config.yaml
n_layer: 9
d_model: 384
n_experts: 64
d_expert: 112
moe_layers: [0, 1, 2, 3, 4, 5, 6, 7, 8]
router_score: "sigmoid"
normalize_top_k: true
balance_loss: 0.000672
norm_eps: 1e-05
beta2: 0.95
seq_len: 1024
train_tokens: 417100000
Below are experts of layer 6 (counted from 0) of a mixture-of-experts language model. Rows are named router (the router's row for the expert), gate (a neuron's input weights, with its number), up (a neuron's input weights, with its number), down (a neuron's output weights, with its number) and show model dimensions 128-255. Each number is 128 + 32 x the weight over its row's rms, rounded and kept within 0 to 255. Numbers have three digits each.
Before each expert's rows: a language model's description of what the expert responds to; "comes before" lists some tokens at least twice as common just after its tokens as in all text. This comes from a sample of Wikipedia text that the model never trained on. Tokens count by the router's weight.

# expert 4
Final digit of years and figures, often just before a comma, period or parenthesis, such as 200'8', 201'8', $32,94'9'.
comes before: ",", ".", ")", " |", " and", "),"
router:155128140079162074145147110130097179098091131122177082085166185103119144102101115136115126118119135132116141081165120156104108093119126158112160110180118129154140102141131156090078158085079164153103134170110156061202143118067116095168161149160186077078124160076147087114160129139122142107136127139103167144190090067017139174126117149126113143154140121128190114071105149182128138107063
gate1:192161163193133155102116117067143133119166136164125150087095123071120159114094123151174125096160168090132133123092106117109146191098148123139152123128131157133123099092088103084148137122164155118144097154135123072106157069142123156145155102147184120167134138091099159158113141138095089134130081139182126134127143110122140127131159181122132142152118132170177094063110129140149145164050
up1:111097135109137122159141182100102163117103135115142144124167090153118190125121112121143165139138130114121212152120133128134140094069092081116134138161137167111138080069195148081080132108125131091132133053093181176128105186117144150188072111133144118102131082082147111038069070103133205143139075092122133126122137139115099135183104071165120165126104139165121135144099073104129126151115
down1:186134153199158133145135180091146126125117122116179160114150141188116141107144133167126113092125082156156120122140108097150197138173095127124140131141230163122130166168098104143156118114121100143111060137104110158102100163131159141130090112150119132193113131095134112152102138172119127084128116073170097141106155077184116131134108170185145136115116080126091104098160082094126149093171
gate2:143069105148165092141154087105135137106151097153137139118112166145119158127121145115109221106113120100078097121090128207151107115181051135121077073196146109122135100094171072065129182104089139148106108046129129144102136122092056112167175072142149104134137118130158112085079106105147173146118075143121176101171055135091160156078145149099137130196087135100199088084167184142129137142124
up2:093162101093134159127129091145117117111043122100145115181168192094117161111085096106109130168131156127174149174171131064145126108079180141163145184089083137108133149205140129150108126119112140114179189117135166103094110124139165123121075162144074079101167123104079106103168164091121129160166131126095127123165142171141129140168128044128161123087148176146122137140135130110120109122185
down2:156133106156088136110177102114104123106109133126136100139136110117119119129128099113107162125108102107158100179086124189158175138170049195114131094174140065143184178067096109099123153130078180117141089098119086118167130122103055182166212087147110143160085093132173085138096079145111172196159099112141136109161096077093147137068210200100162139118079112115249118096133152134130148127149
gate3:114111070147177148126152150091147120084132159122143088123127159141125058115139122062102112190120101181079146141108138151144115137178137083092069157141118105133159075041102130074146140171089151144106143165195156143120129076099140116124156116109140125147138103073137112197092093203071087122157074167080152111119107086125155083102157107129130095160093141093151160081147153149089131161107
up3:123076145076166118141162057151123106145135154099103144160177131143124183114103119138151104099114151121106126149151104111156058110135159065158138120131149078133108193131111142093118140059130159115127160104125136080107146046073172090126110134142103068094155129146092078058130094076163166154144118107107131088194154203173088152123148092112143230109135127110173162074169141122097120103161
down3:152170108146136160150126182058158085025169134106121112076135130089133131074120133115146105153173157119099111144127164132143179158117086175060119099141121143076154089099134131156155093215119129133139117217136136122166098133166137141093157127111130164135110134059142126173130104141108079082163099116130130101145161078153093099056165133164123086140137138137107147113116112079131132103159
gate4:127143138120180099202109100080146168100132111173091147127118156129129137147115102135140104108152147141077087049129174143055157165112091141190126100109128124108082123175154153113110176108163094158064100127119177168175151167144104128118070121149156134127093106122151146135090101133109111116137158168105151110119095159093117139121154117118094110159139129073091074153080171140128163082126
up4:140101110134104095152133080141141124112090103154081083138103104172123107132154146153102108133170123179099087142055161158120106149186092087114085168134168133085133103142140202187156143128092103204163160161128128158155200182098128105115130132168164099122085136184187154159143065132110117152095112106130152113101116156118110202198142103180098080164143115146059157084108120166156143102093
down4:156084095116137164079170139058115128174105095120142134159109176131145136140096165075108087171130156158130157167056118122089144136109116146177080150111160093119150123157173126104113107106209127078165141183125127151113175142168103127096122158135099174155146144189149128173087159092112134136120051166158151069094125208119096163127134136101149148080139104138091116021096155106118108138124
gate5:157100167174077139178141206122104158151162135029175138169146102079133149132130111163154102119123179055159231120111121095151138117090138128147114110141130087103093089085133107101117110068169138116096103140129099141155148117194108116143138131174121141107124166090092115148067109169097121155127083169096143108134068109148082090079100143078072145090081134169163098184095099092117131162101
up5:115109106130143158084148092102142131097097125105133118124227092122076100129066088150096120151124149112141164108146088078127061125152159154132192181136120125114135141146113149173108166095123128190148152135146112077146100194099159167130169101127092112177131131139135117096093172123104144151127155131167160132097150145108146148151120097108118131108116137134173088124127122110156078108136
down5:165073108073169069186110122050104090170092101111106069077218091119094160082153114115147111107097104144153162186108085101090123151121130143098107091115102125134076191119144137171160100088152143175166146090115096179116149116095131114142079117168104040134128104138153146115108154201169109166153096138106146101115170087181085041111160130135109070155093124166118129095136146170133126121115

# expert 11
Field labels and words in infoboxes, tables and key–value lists, usually before a colon, such as Total, Coordinates, Succeeded by, Date.
comes before: ":", " |", "–", " name", " by", "′"
router:140129132104105122145143171106145134137122127139099078075111110103168143130152170163083160129174115146115108076104124191118114158157115133165159138138113218070121118123155127178131147145165078188150108089136141119107088129174100117129146172097193068105113139125098170089140120129098123126140184131124145145118133117036166121120101152144078102233190068139134120126102089103127179126104
gate0:184158167102115118085129143100167112152135163191144131137172109129141151081128179142115129123137199131064157101146122135077092099185066102149116130171084101132138115135124195124090114115117135141131153127121189086131177088139103100157182140067166106115109092114099167161137113086113120136118094138058100071105101099112114108133111188118104172097087114159137144086059168135149129150120
up0:177169171100203163099157139145112174127104106129092161073118145119200103122134111077173140166105146148171148090146150165124076096136053165081038099150113195117150141102124169117145139139149129156143132085075138118131169071134112150093119139134158112158143079136136075136144143102074129101116087109094084138127145114098098115092128175140132153186126110145141104160108146122058087124129
down0:126150118130123128076192160146138168188086111146123073152107109098128124100120121114158071155154089143143128076144101148125107116149175115094105093099164121088151093164131138146091175148155147151149132073118138095130161092125128113060132104172144113144127115133152113173136194151092133149131122122134112188113151132185170150154106129094130137152108146108074060159122136106052114166131
gate1:081136178185093135085133114160152101108108145163142189108096100092146149109116100137091111141097121090169126129117150133072103142124106169137120094117140094155174153172139165088152077089101145097160091068080193153107153134115179118103105116145141144102122156066169035124161115072140142101147105099132077137158077134146080132130178136097115134117117114166140089106131190169123116082123
up1:155188112131128192108165150154125104169093118107164154133094099071127150193100097117105114100140063151123060105093071179136098120123094112168120145121137115098167047161106103177120147133198086199135163082106122132116114125173123115096091150108105096117167097147149132131130123087127130103171135162082114151095172158140169164151117121155122082125153132138123131143095192119134106111158
down1:122152093115077053085130086107152166094084144144126152092132085166126058121107129095139081161106089051160116092144092100100089122097127152116147116097051128093182154146051158120160106105141164112085081148143133123156134085141149100162094153053113169110130169079149152104097152142196049109095097132155094191146112102186101109134157162115125128106101147162121102154155146105102105137090
gate2:158118132129113136102085163119175107134185127195135210085115134174157142114179146084103119106132125120135080121135100158101135141100129169186106074156056120109115134148123055126080088123114133115158134127021111150138133167155126158124117112101128138090124116109087093134130130151139101140153170096166124154146114102112087137083097142144115168173111137126129109075153155131102129207133
up2:220124161101136105120105135150116177154167124116101103094142156115132089060063124166227120202139164114116163115124128080143111122113090174141111155064187071133125142088096158082124106131137149142115179159175059114109115097138094104153134102123116128137203138114169133125166138129125164131135045120190121153174160128131132077167132129161170145075083135145151185100101084119108127135101
down2:117089116105134122138139099163141131117060062145120239109156174099085150155093076138133141111123126011147089092151116145199173092091165126161125106092141032099130142098132073109129084169162155103100089133076093119152123096053147153106128129085127124122130130098216110063133079075200094134118119068085114120176122118148133136110156136134108143153134057126139132130156170185104153175160
gate3:139130206145114126136140155131175129126077058134127179106152105145152123098122141191090117124161150079171092071146133154121154118076130152128123155038157146135147179123111099115156104111119154125136123117178088165149159114119143185109105145108187130121113183082097136079131123120124204150138126092157160155138126100187090114215171124170088179129154067117131124125130131170130149174139
up3:118172156115099115132058103187112091097094130119128102095129187143178109074111153151155102132072152089123093122114149086152148159058069171101075058078121137148146136145150080104134133095086178129131082167161149139152156116090135138141152065142158107167140192124180063112146163136150142099102133100152156137197124113088082118175132142126124123152117132172178144099145087183150127050091
down3:158133127089133142092119141164098145101126128161143086159082149158131109159119111096119110113199167197124138135076178154107088157168101116130116129172155187192112059144201090169149169107142086153164132125149118176127106143134097065103095149157146089135102103144072139095095150062152156085112135132119119063140156167066107135096056096129095087186121136132085171108105101128123191105104
gate4:130130155169126117087130098137103074108093141127153146110112105168098127133157090101112072079125118114146174093174165153157107120086055163129104196077155124070111116092106111114103091130140129101111114106042143139174121105169163131113163100082133136146086145114119047075103095191113167133105099090151112141150090107145098117122117158136129130109142132154132100096158096097141095137145
up4:178166084126137157110140126219179095118179144178126115116127145097106130181133126107149028088023230113140161152192146185205120131176085120128118161135179134122089113106137141130092141145160123110095129124117129082136158152111167079101156113073134140125133117165062085118129145157120119099124082115120101130114114144130151075144155099142126074149191106132101131169116136169083106131138
down4:169145142121175142188187149160116133134155140158114089146126086101176159187153155164074131157073097154139114146112195114164110128107056133106131143100158169167088094104134118137090110113069109183195152133078126123138149199104128123106122145121127050137113092145119098134165153159104111105143094125115124124131090161110097127141141149116093129203167166100104132105091096111175163136105

# expert 37
Opening pieces of verbs after to or a noun, such as emphas, develop, upload, and the third digit of years like 2017 or 1951.
comes before: "s", "5", "4", "ed", "6", "2"
router:132133173132135136122111134121160144128181128184138114084126123098197158116191164190110091095175117151181139111100090123102152133185071123151144162141099190146051129118149088116087168113111164127118141096092125054100165155066138112101095116092191141108109093128146113102108172182152135094084154188124136113180112109089076114084100144139067144166131080124155140096131105124159111133073
gate0:127152140074149107119122105177103175077062113105168134151088114112120166170163138140100084097125154117118097126136091079074131122152097162171152093133089158129166170118072148127166127130131138105131155100139203116102123133085101181139102123140112164120123111131218079120127084185151173157117155100179159063123081180146089098079161132178139120062121073139097034181100108108179142115151
up0:166164185076116158132110146183178110080107062091112098124122117101110098147114107166083115073109116124102156122158124128123076134135111132177171216152120118151175174159112137128112192110147094140039111108106106102135206065196143110156135133126150162108120123089130081209138128158119177143088094117168128104178116201141137159095111152157082148144134174139130129145136113170170118124103
down0:131075180126149090115158127174193169167192110072118130100147161139133197109220179128137084149157128037088116154167100128150179127101099083067142129092128111130119092159165127113125115131161142159140137172130214157124170122193112123174112163180201146118106115134125103134130146138105144035135096119165164114094131184147123085139088120129086090138168176190106146163191156151150147144134
gate1:139140115112147099101102099138085225121112204118139137103036065109079118135157151114139085101091099152152140158119103114090123128133099158105135147139097150138080075098152131117182141127140148104093118077151129071116107068108155126129184156151151114122110127099134151116113127130063128094160134145071141077130129136191160104114111118153100080104138098095104126142093146119127114135124
up1:133153083067107123131182096143119094134160157186096116173132124098092132109133121173089153129182165137136132134103119080091148117185144139165100144103171074113145139105108125137115037142138114095094137150153080094141126144107127109160150098079080148169133101106149118073143149140135109122182141091119156092120106173121137095097161159171139054118120130089098121161149179091114102176144
down1:146129120124078161172112154126098104126117174171172135192089101175113113177100158148078059116130130121166152118117071121054098157142095136156146107133120156087080107099078105066139180120139080090088085100117133129130111150119171100185158139145108113105107141103180146069109096060130076185121111160115111151088162096110152126159158130077085140123079082108126123155082182145151139125136
gate2:160167135191109123145049177106026130148161096127103136110172106112124141073165188187145084171124104108113177106122155204150149121100111123068125149175105091144151119093088110127046111092132131128146101081174139131113107104144104157122185197175181137103128112104096101032111138048170115150097112141180107113143077150156117144141143134128181133136084125105150089072109103194108116156105
up2:085089121091112203093057145140147076108171054113122080119080129116099134189176124110120151163168181106167172139112164125144195121122130173062118123127197121099135141120102169122189114120180125112085087124171136140091142167106111192132140066175167084158085179117177110141118195127126151050158091127098171159113053136150159115144105198121112127107134155127146092133182143109109112084136
down2:157149125131155147150118127109145154130146149121168091140114137122126116107121155089087135139145092152148161114106144115144172095167115132138113173146164143155115148090129120143118182191175077096138071126092139062098130180155163073100144136125113121135115084123125158155180155155101151139062146099086170121125101106117083121146088160119159144070135118130113090109174116121088157127146
gate3:162129132202135139119115164137112151183213134159134121119127097119127173196111181111081147103117108227133148162133133169156118180191079164119153162141143153100073154061120151112186116090148110174099148132139168153093130189110105101125117174149188148153095091144118099095133139131131091150179127168128124130119123112163151071120126096116162141104149051140107136089138101181077065140127
up3:081146094109110096130147136113106206156079161097135171126147171123117084144146147125140144115154121143107117098168128135134138127111163191103131121106078163096136126111152116163131094143148151078090108137212121124139129124124107160122113169154093138138180131117145125128123102149090085123166087136081114111079162147134176140164140164135154112094126178118122081250097130100117115174134
down3:034149112103094069059095157179147088131115128107134127134141112134105130146145119103148121149150083157183125079110095119127107156123045143108116128090186100099112155147176116118164076140148086103137138056109091110141152096070188167115184144148145098089158099137107129163145132173090176117109091179163089122162078104145061084110078143155087157160178137129149152128117141111140118161113
gate4:155121103115152139099189138137236120094130169092098135132143089132138118143127129089098125081140151117110094141114095093134169109162063118106113144119172116151138141154086127148201115137138098115106134175124120077148093099137121078162087090118150089100186126117114173137213141085138144097168115079127137127146120136091129068085121150163107156173204123082084104101122106112067117096162
up4:112133097092112128110132070153112102122059180145147113128136120173083126129170093089080071127121141092110120200125067059158111120110091153107064116150172148119117121162124138108164121120105175156101139136192148142130124102114083121157101102154144101110067098182154166074179103114102110102135092150126165164124190146142101115108169071135135125124188076155132153107137115147124078076138
down4:090076165134105136144158116159153150124122159158192149106204093092109151155093081183116146127159129104227146125143154088111102140115107112134146078159131102146119149150105129109106136181111155153096157105077105142132090151129123148120133119129124113169144132118173137100048083145167117116165148141122133132105139128102135128097177156120090165124106124174184164118125112120152112153122